{
  "experts_per_token": 1,
  "hidden_act": "drelu",
  "scale_expert_input": true,
  "lr_router": 0.000713,
  "optimizer": "soap_variant",
  "max_grad_norm": 1.0,
  "max_seq_len": 2048
}
Below are experts of layer 2 (counted from 0) of a mixture-of-experts language model. Rows are named gate (a neuron's input weights, with its number), up (a neuron's input weights, with its number) and show model dimensions 256-319. Each number is 200 + 40 x the weight over its row's rms, rounded and kept within 0 to 999.
Before each expert's rows: "mostly gets" lists some tokens that are sent to it at least half of the time. This comes from a sample of Wikipedia text that the model never trained on.

# expert 3
mostly gets: ",", " and", " to", " of", " ", " ("
gate0,143,256,190,195,298,172,120,149,202,201,244,204,105,286,214,199,172,279,203,194,224,226,244,141,168,227,179,237,117,272,217,179,279,208,220,211,141,215,134,228,243,202,217,208,179,222,229,215,106,212,160,259,237,153,199,214,194,194,210,224,202,267,196,302
up0,142,142,132,213,206,156,229,109,247,218,156,201,176,232,165,196,215,174,141,226,146,161,271,178,255,220,246,158,238,140,262,183,253,229,209,252,237,200,127,154,183,201,190,282,211,181,235,181,196,181,184,216,161,196,180,249,147,216,241,279,156,144,130,144
gate1,196,238,157,214,248,245,246,231,182,204,227,170,142,172,231,86,186,226,223,175,163,186,252,226,205,186,199,215,139,234,169,191,199,203,256,193,297,123,165,198,178,208,273,176,190,289,162,249,203,182,242,164,158,165,214,177,209,244,189,232,240,188,152,54
up1,259,123,254,114,235,293,143,160,244,210,305,156,239,194,246,143,190,187,258,192,198,219,182,208,185,262,200,213,244,219,159,242,232,174,275,196,156,127,236,159,229,189,229,229,124,225,219,217,197,213,290,203,170,252,211,132,282,147,260,238,211,153,244,196
gate2,193,243,272,226,260,253,196,226,130,182,281,161,207,190,183,166,167,213,166,248,174,119,126,118,251,266,155,244,147,248,206,191,208,203,143,174,202,188,198,130,117,151,151,228,181,192,207,236,186,242,197,219,189,230,248,158,210,202,214,137,235,260,237,174
up2,224,159,217,206,138,244,172,200,222,226,258,165,169,180,192,190,252,146,144,239,235,174,197,218,223,148,169,246,213,230,183,207,124,172,180,162,278,140,177,167,141,230,193,241,238,144,184,144,226,115,246,204,264,174,246,130,204,185,246,183,295,190,180,161
gate3,250,101,211,155,245,185,202,219,153,191,138,202,149,218,155,164,263,200,223,203,206,228,204,209,263,191,172,236,100,201,217,274,216,180,149,190,185,180,165,211,199,222,186,137,147,190,214,198,184,206,186,142,254,203,221,223,208,184,229,137,243,183,186,208
up3,256,240,194,165,188,163,236,241,237,196,182,191,239,278,206,234,210,180,178,242,185,156,229,141,191,188,174,124,227,171,167,203,172,153,275,284,187,291,172,227,177,218,154,151,152,290,268,222,195,220,201,95,145,128,178,184,195,165,241,231,194,112,144,220
gate4,175,156,217,159,257,194,198,161,234,160,226,191,177,223,163,192,261,254,195,202,239,239,181,260,225,174,211,212,156,142,256,229,259,114,159,142,223,225,153,198,207,243,183,195,150,151,215,219,203,247,212,162,123,225,298,225,177,171,208,191,263,199,192,256
up4,222,225,184,197,241,171,219,181,292,159,181,188,209,219,180,150,271,209,290,264,221,123,253,251,212,184,156,184,152,287,157,223,215,196,203,163,126,241,225,175,202,235,152,187,174,151,166,238,220,316,231,98,104,216,167,226,142,185,223,182,158,262,263,210
gate5,253,227,221,231,182,173,219,233,232,253,170,174,215,166,124,212,244,295,184,177,226,152,183,175,174,194,170,158,205,170,131,171,289,184,143,250,205,169,248,203,190,246,254,235,201,201,225,246,189,198,211,231,263,201,210,181,202,167,199,213,152,193,263,286
up5,235,234,116,198,193,125,194,191,226,183,148,240,232,193,162,213,203,165,140,187,202,154,181,158,163,169,209,136,179,170,138,190,227,180,203,173,274,161,199,127,212,231,236,223,206,183,221,211,191,109,224,181,262,173,190,163,198,240,160,256,177,238,205,231
gate6,200,204,206,187,262,150,196,188,214,203,195,204,256,211,238,196,199,126,230,141,158,166,237,177,255,192,183,172,176,211,240,281,119,149,129,179,141,244,200,195,192,192,187,209,177,144,194,219,192,267,291,171,272,179,179,136,168,206,160,180,215,210,236,189
up6,186,212,234,177,223,92,144,126,166,156,246,207,201,225,252,187,204,198,194,217,124,160,247,237,221,112,203,180,256,213,193,121,142,167,172,254,249,337,233,181,268,230,196,219,258,188,224,257,197,212,183,148,251,230,197,149,199,180,204,193,214,152,211,152
gate7,175,269,170,192,244,139,267,134,193,205,215,229,248,260,161,171,190,232,188,128,223,146,194,132,248,210,160,162,215,262,226,237,274,187,299,186,190,232,137,235,183,223,216,236,252,207,120,154,198,144,201,209,176,147,101,191,171,198,277,171,216,215,105,255
up7,199,165,181,153,216,188,223,119,165,185,206,193,78,200,150,159,119,200,212,180,238,185,252,163,208,235,114,112,170,170,216,177,240,185,230,208,257,196,196,166,171,246,184,239,180,261,165,224,175,192,213,150,224,191,176,172,235,180,259,181,227,219,205,181
gate8,199,157,230,159,207,187,231,184,157,179,271,198,253,153,201,161,218,293,171,198,149,197,176,221,206,233,240,269,206,228,209,162,177,198,166,204,217,216,137,228,193,165,160,189,209,212,238,225,215,207,206,223,220,244,159,284,247,199,151,157,149,242,156,216
up8,225,119,131,225,218,236,156,257,212,171,225,199,183,191,169,212,218,256,168,249,219,217,239,228,231,240,222,221,246,138,223,165,224,222,175,179,153,128,195,235,183,195,154,243,193,196,199,169,220,233,244,214,144,249,193,293,207,82,157,170,221,189,210,262
gate9,203,229,173,208,201,178,183,215,173,267,213,221,187,200,229,162,208,281,185,170,190,230,219,169,154,202,182,267,243,189,188,260,242,167,210,221,202,205,197,158,127,248,184,296,211,202,207,206,253,121,157,202,186,160,129,184,266,214,182,219,193,228,224,158
up9,241,223,174,194,227,170,249,243,221,168,208,172,275,171,244,176,229,187,200,191,212,211,135,211,174,92,97,172,159,214,282,228,178,241,172,148,222,205,179,215,193,201,212,135,182,249,131,266,208,187,285,238,200,192,198,263,204,235,177,173,194,160,225,204
gate10,143,191,192,219,140,209,179,179,192,225,238,275,213,209,230,231,199,202,136,227,217,228,228,231,228,214,133,221,234,163,200,268,199,209,226,180,243,190,284,166,125,181,162,243,168,149,167,147,213,195,222,192,218,179,290,143,223,211,223,129,198,210,169,195
up10,217,202,217,166,193,98,279,206,254,237,217,228,269,178,223,205,203,289,172,179,191,145,229,92,199,236,170,287,135,176,238,201,165,127,175,170,246,166,247,229,201,200,235,208,221,184,222,173,181,167,124,194,179,161,187,167,249,184,269,248,233,174,130,244
gate11,192,231,236,177,257,191,221,208,183,188,307,192,88,158,208,167,200,159,169,219,134,217,224,137,213,226,220,258,232,210,218,213,227,241,213,295,145,199,236,127,234,192,193,243,220,189,175,238,165,132,185,217,185,200,219,205,247,218,182,220,202,249,128,175
up11,173,234,198,164,204,266,290,198,160,278,183,109,119,193,221,155,169,263,172,174,150,172,234,208,250,165,178,201,173,208,190,256,163,198,207,209,181,219,209,123,154,228,177,200,220,161,137,176,189,197,199,177,172,232,193,160,301,201,203,145,235,280,185,202
gate12,243,178,216,174,242,183,208,163,191,201,235,208,195,256,262,203,136,185,199,228,239,174,236,197,211,151,172,222,246,209,79,184,185,180,127,234,162,191,246,225,238,277,144,152,200,213,256,236,201,101,122,214,187,254,181,177,259,175,185,151,148,256,189,199
up12,308,150,213,200,211,250,242,215,250,208,178,225,232,207,231,182,232,136,210,159,190,156,159,197,219,223,162,168,275,160,179,217,208,155,199,180,197,185,222,179,211,233,234,181,190,148,208,191,209,190,247,207,197,192,225,166,224,207,189,160,244,201,171,175
gate13,258,288,260,265,201,160,204,163,224,187,265,149,215,195,206,244,180,243,197,118,157,181,187,208,163,178,191,182,162,243,215,206,191,192,110,260,221,237,225,250,216,149,157,88,208,175,245,212,147,240,210,206,175,268,273,151,279,215,245,224,232,255,262,261
up13,278,246,138,193,253,230,196,197,243,248,139,222,221,184,181,208,191,227,211,164,273,242,197,147,144,134,170,193,239,194,217,87,167,191,186,217,165,264,158,180,223,225,184,158,200,191,253,200,238,193,237,256,234,218,249,181,208,173,187,181,244,220,171,241
gate14,251,217,188,174,200,250,214,217,288,236,168,177,231,171,221,153,178,157,128,216,174,247,126,203,153,170,235,270,179,188,218,152,150,241,196,185,223,213,246,208,191,154,212,202,209,275,275,217,262,167,282,91,255,214,235,248,160,267,239,156,240,202,211,186
up14,196,163,218,183,187,198,245,152,234,226,174,154,167,202,166,198,177,168,141,221,194,174,249,124,182,218,223,174,174,201,148,157,228,180,156,217,191,244,273,266,61,201,176,219,175,214,111,192,194,249,215,188,142,198,202,243,209,176,259,294,188,232,186,243
gate15,255,170,230,206,171,273,289,221,188,187,186,190,147,269,226,204,214,129,166,162,234,160,190,259,234,102,182,181,276,195,169,242,137,242,238,145,221,202,229,175,171,163,180,181,239,158,123,184,157,146,208,252,228,271,202,183,94,219,160,172,194,180,214,122
up15,254,120,243,121,222,171,225,151,149,213,240,115,117,196,187,119,146,200,114,174,295,231,70,212,133,193,102,179,252,157,214,247,162,261,175,176,171,224,243,195,170,197,171,188,172,149,219,240,251,243,103,196,235,190,206,197,184,160,171,214,159,202,183,155
gate16,236,296,191,110,200,188,256,201,148,172,202,239,213,224,215,222,169,231,190,184,210,206,202,225,224,238,265,230,198,232,113,244,213,137,258,168,231,102,162,218,221,157,177,178,168,248,205,141,242,156,208,215,217,156,166,159,251,148,182,122,169,214,236,241
up16,195,292,167,160,215,198,265,242,221,276,167,223,230,240,203,181,178,233,247,273,192,219,157,225,193,192,175,241,199,197,234,239,215,213,230,217,191,241,185,167,197,136,129,228,151,135,211,216,199,212,240,261,215,157,168,200,213,185,193,173,118,179,237,186
gate17,174,171,191,184,156,215,175,159,277,145,234,166,223,152,234,277,206,173,219,212,205,150,180,261,159,236,198,188,153,265,218,177,130,216,195,255,218,164,232,209,171,198,152,231,181,192,248,216,209,266,124,229,207,276,209,231,214,125,213,232,151,196,245,180
up17,202,164,242,228,228,238,165,217,192,137,205,139,296,165,229,242,175,183,155,155,206,251,205,193,234,197,256,170,214,241,203,191,201,120,109,239,204,127,196,236,198,241,157,197,216,188,195,165,255,240,104,222,127,243,149,208,179,235,148,222,186,148,200,198
gate18,175,164,180,239,195,257,142,201,197,208,164,207,228,200,180,200,271,224,181,176,193,136,168,174,164,179,192,202,275,206,208,169,206,217,262,200,180,165,182,193,188,155,191,224,131,143,200,363,199,220,260,155,230,251,217,202,191,165,232,216,129,201,183,233
up18,235,95,183,196,184,206,143,230,222,172,157,284,243,173,226,217,215,204,252,240,246,226,167,224,180,279,261,183,159,210,206,219,282,222,187,227,169,268,219,196,199,278,221,201,225,137,177,218,250,191,197,196,191,226,138,244,121,197,268,157,209,202,184,157
gate19,180,258,211,257,233,196,211,200,145,195,221,176,282,224,210,153,173,152,142,207,156,151,209,227,139,148,201,162,169,259,170,231,185,180,234,248,177,185,209,231,216,241,153,279,207,271,205,210,202,207,190,234,168,194,172,268,187,175,184,170,278,135,212,328
up19,214,206,247,200,227,176,192,171,237,180,215,204,210,216,196,213,158,196,186,198,117,162,196,211,200,233,250,209,193,221,177,263,281,241,191,202,239,186,155,238,194,172,276,189,197,228,223,159,128,169,190,206,242,177,271,286,248,169,200,219,181,209,181,196
gate20,150,165,153,180,208,209,185,193,260,254,194,243,140,151,264,223,122,229,167,175,176,137,177,273,176,212,197,212,265,115,187,228,207,223,184,222,189,211,163,271,184,192,294,207,183,184,148,261,163,201,210,205,260,210,247,144,57,219,214,162,250,220,122,237
up20,199,165,206,209,195,213,176,215,191,206,274,216,190,190,200,178,126,170,203,197,195,115,170,212,187,196,209,237,154,190,197,247,239,148,235,106,167,225,279,253,198,204,191,178,216,200,201,156,190,254,216,202,261,217,203,187,139,164,202,253,296,233,218,199
gate21,198,134,172,171,184,225,170,225,197,195,180,215,169,208,246,202,204,242,215,228,215,231,229,173,197,150,163,249,229,200,273,298,207,171,237,136,164,199,190,244,206,168,187,168,157,187,249,90,309,221,239,195,181,215,174,116,243,119,301,206,168,181,236,176
up21,122,285,223,150,217,207,207,214,204,187,258,197,109,177,222,232,167,203,240,239,140,176,153,207,164,144,246,206,199,171,216,186,207,287,229,201,257,220,164,197,160,219,251,233,126,212,110,216,206,189,206,152,250,229,157,167,135,240,137,212,272,214,173,210
gate22,220,177,220,196,214,129,237,171,138,237,193,232,203,236,242,172,193,264,237,244,195,248,204,234,252,147,208,192,225,173,216,284,190,217,263,173,170,97,194,168,146,185,251,164,209,154,151,216,206,243,201,145,219,234,280,193,217,204,208,215,227,201,216,168
up22,272,166,220,233,184,264,247,159,188,232,223,130,203,216,191,146,234,216,230,188,140,216,244,171,253,204,147,221,220,184,177,203,114,215,222,172,213,238,234,231,209,222,237,180,205,189,249,216,175,161,226,218,184,238,171,164,179,225,332,166,151,251,244,214
gate23,196,212,196,196,168,178,237,204,170,171,247,204,174,178,222,203,227,206,254,270,185,294,208,228,188,130,174,198,202,178,193,152,228,258,199,241,183,181,224,189,201,251,188,171,230,199,193,181,226,139,166,144,147,183,116,172,236,162,202,146,223,133,162,242
up23,250,97,136,287,177,252,176,192,231,241,149,119,243,251,250,173,211,199,202,229,183,219,176,260,231,271,237,224,198,156,237,156,196,205,126,151,255,219,165,240,182,164,194,132,224,222,193,188,218,256,172,229,173,200,159,159,235,152,214,226,251,194,213,205
gate24,160,221,190,142,190,162,228,172,168,129,148,169,232,249,208,203,252,216,173,214,282,174,228,166,144,139,169,270,182,246,167,219,185,228,171,250,136,212,216,231,221,159,213,190,181,208,162,182,259,130,188,192,264,283,218,224,224,218,156,235,146,203,258,212
up24,248,162,243,234,160,172,221,240,204,139,178,163,221,220,176,151,228,184,225,200,167,215,176,168,132,162,218,252,176,187,231,244,188,218,255,194,155,101,249,200,231,237,281,201,208,258,221,144,156,224,257,265,301,154,230,175,127,210,201,219,261,230,254,122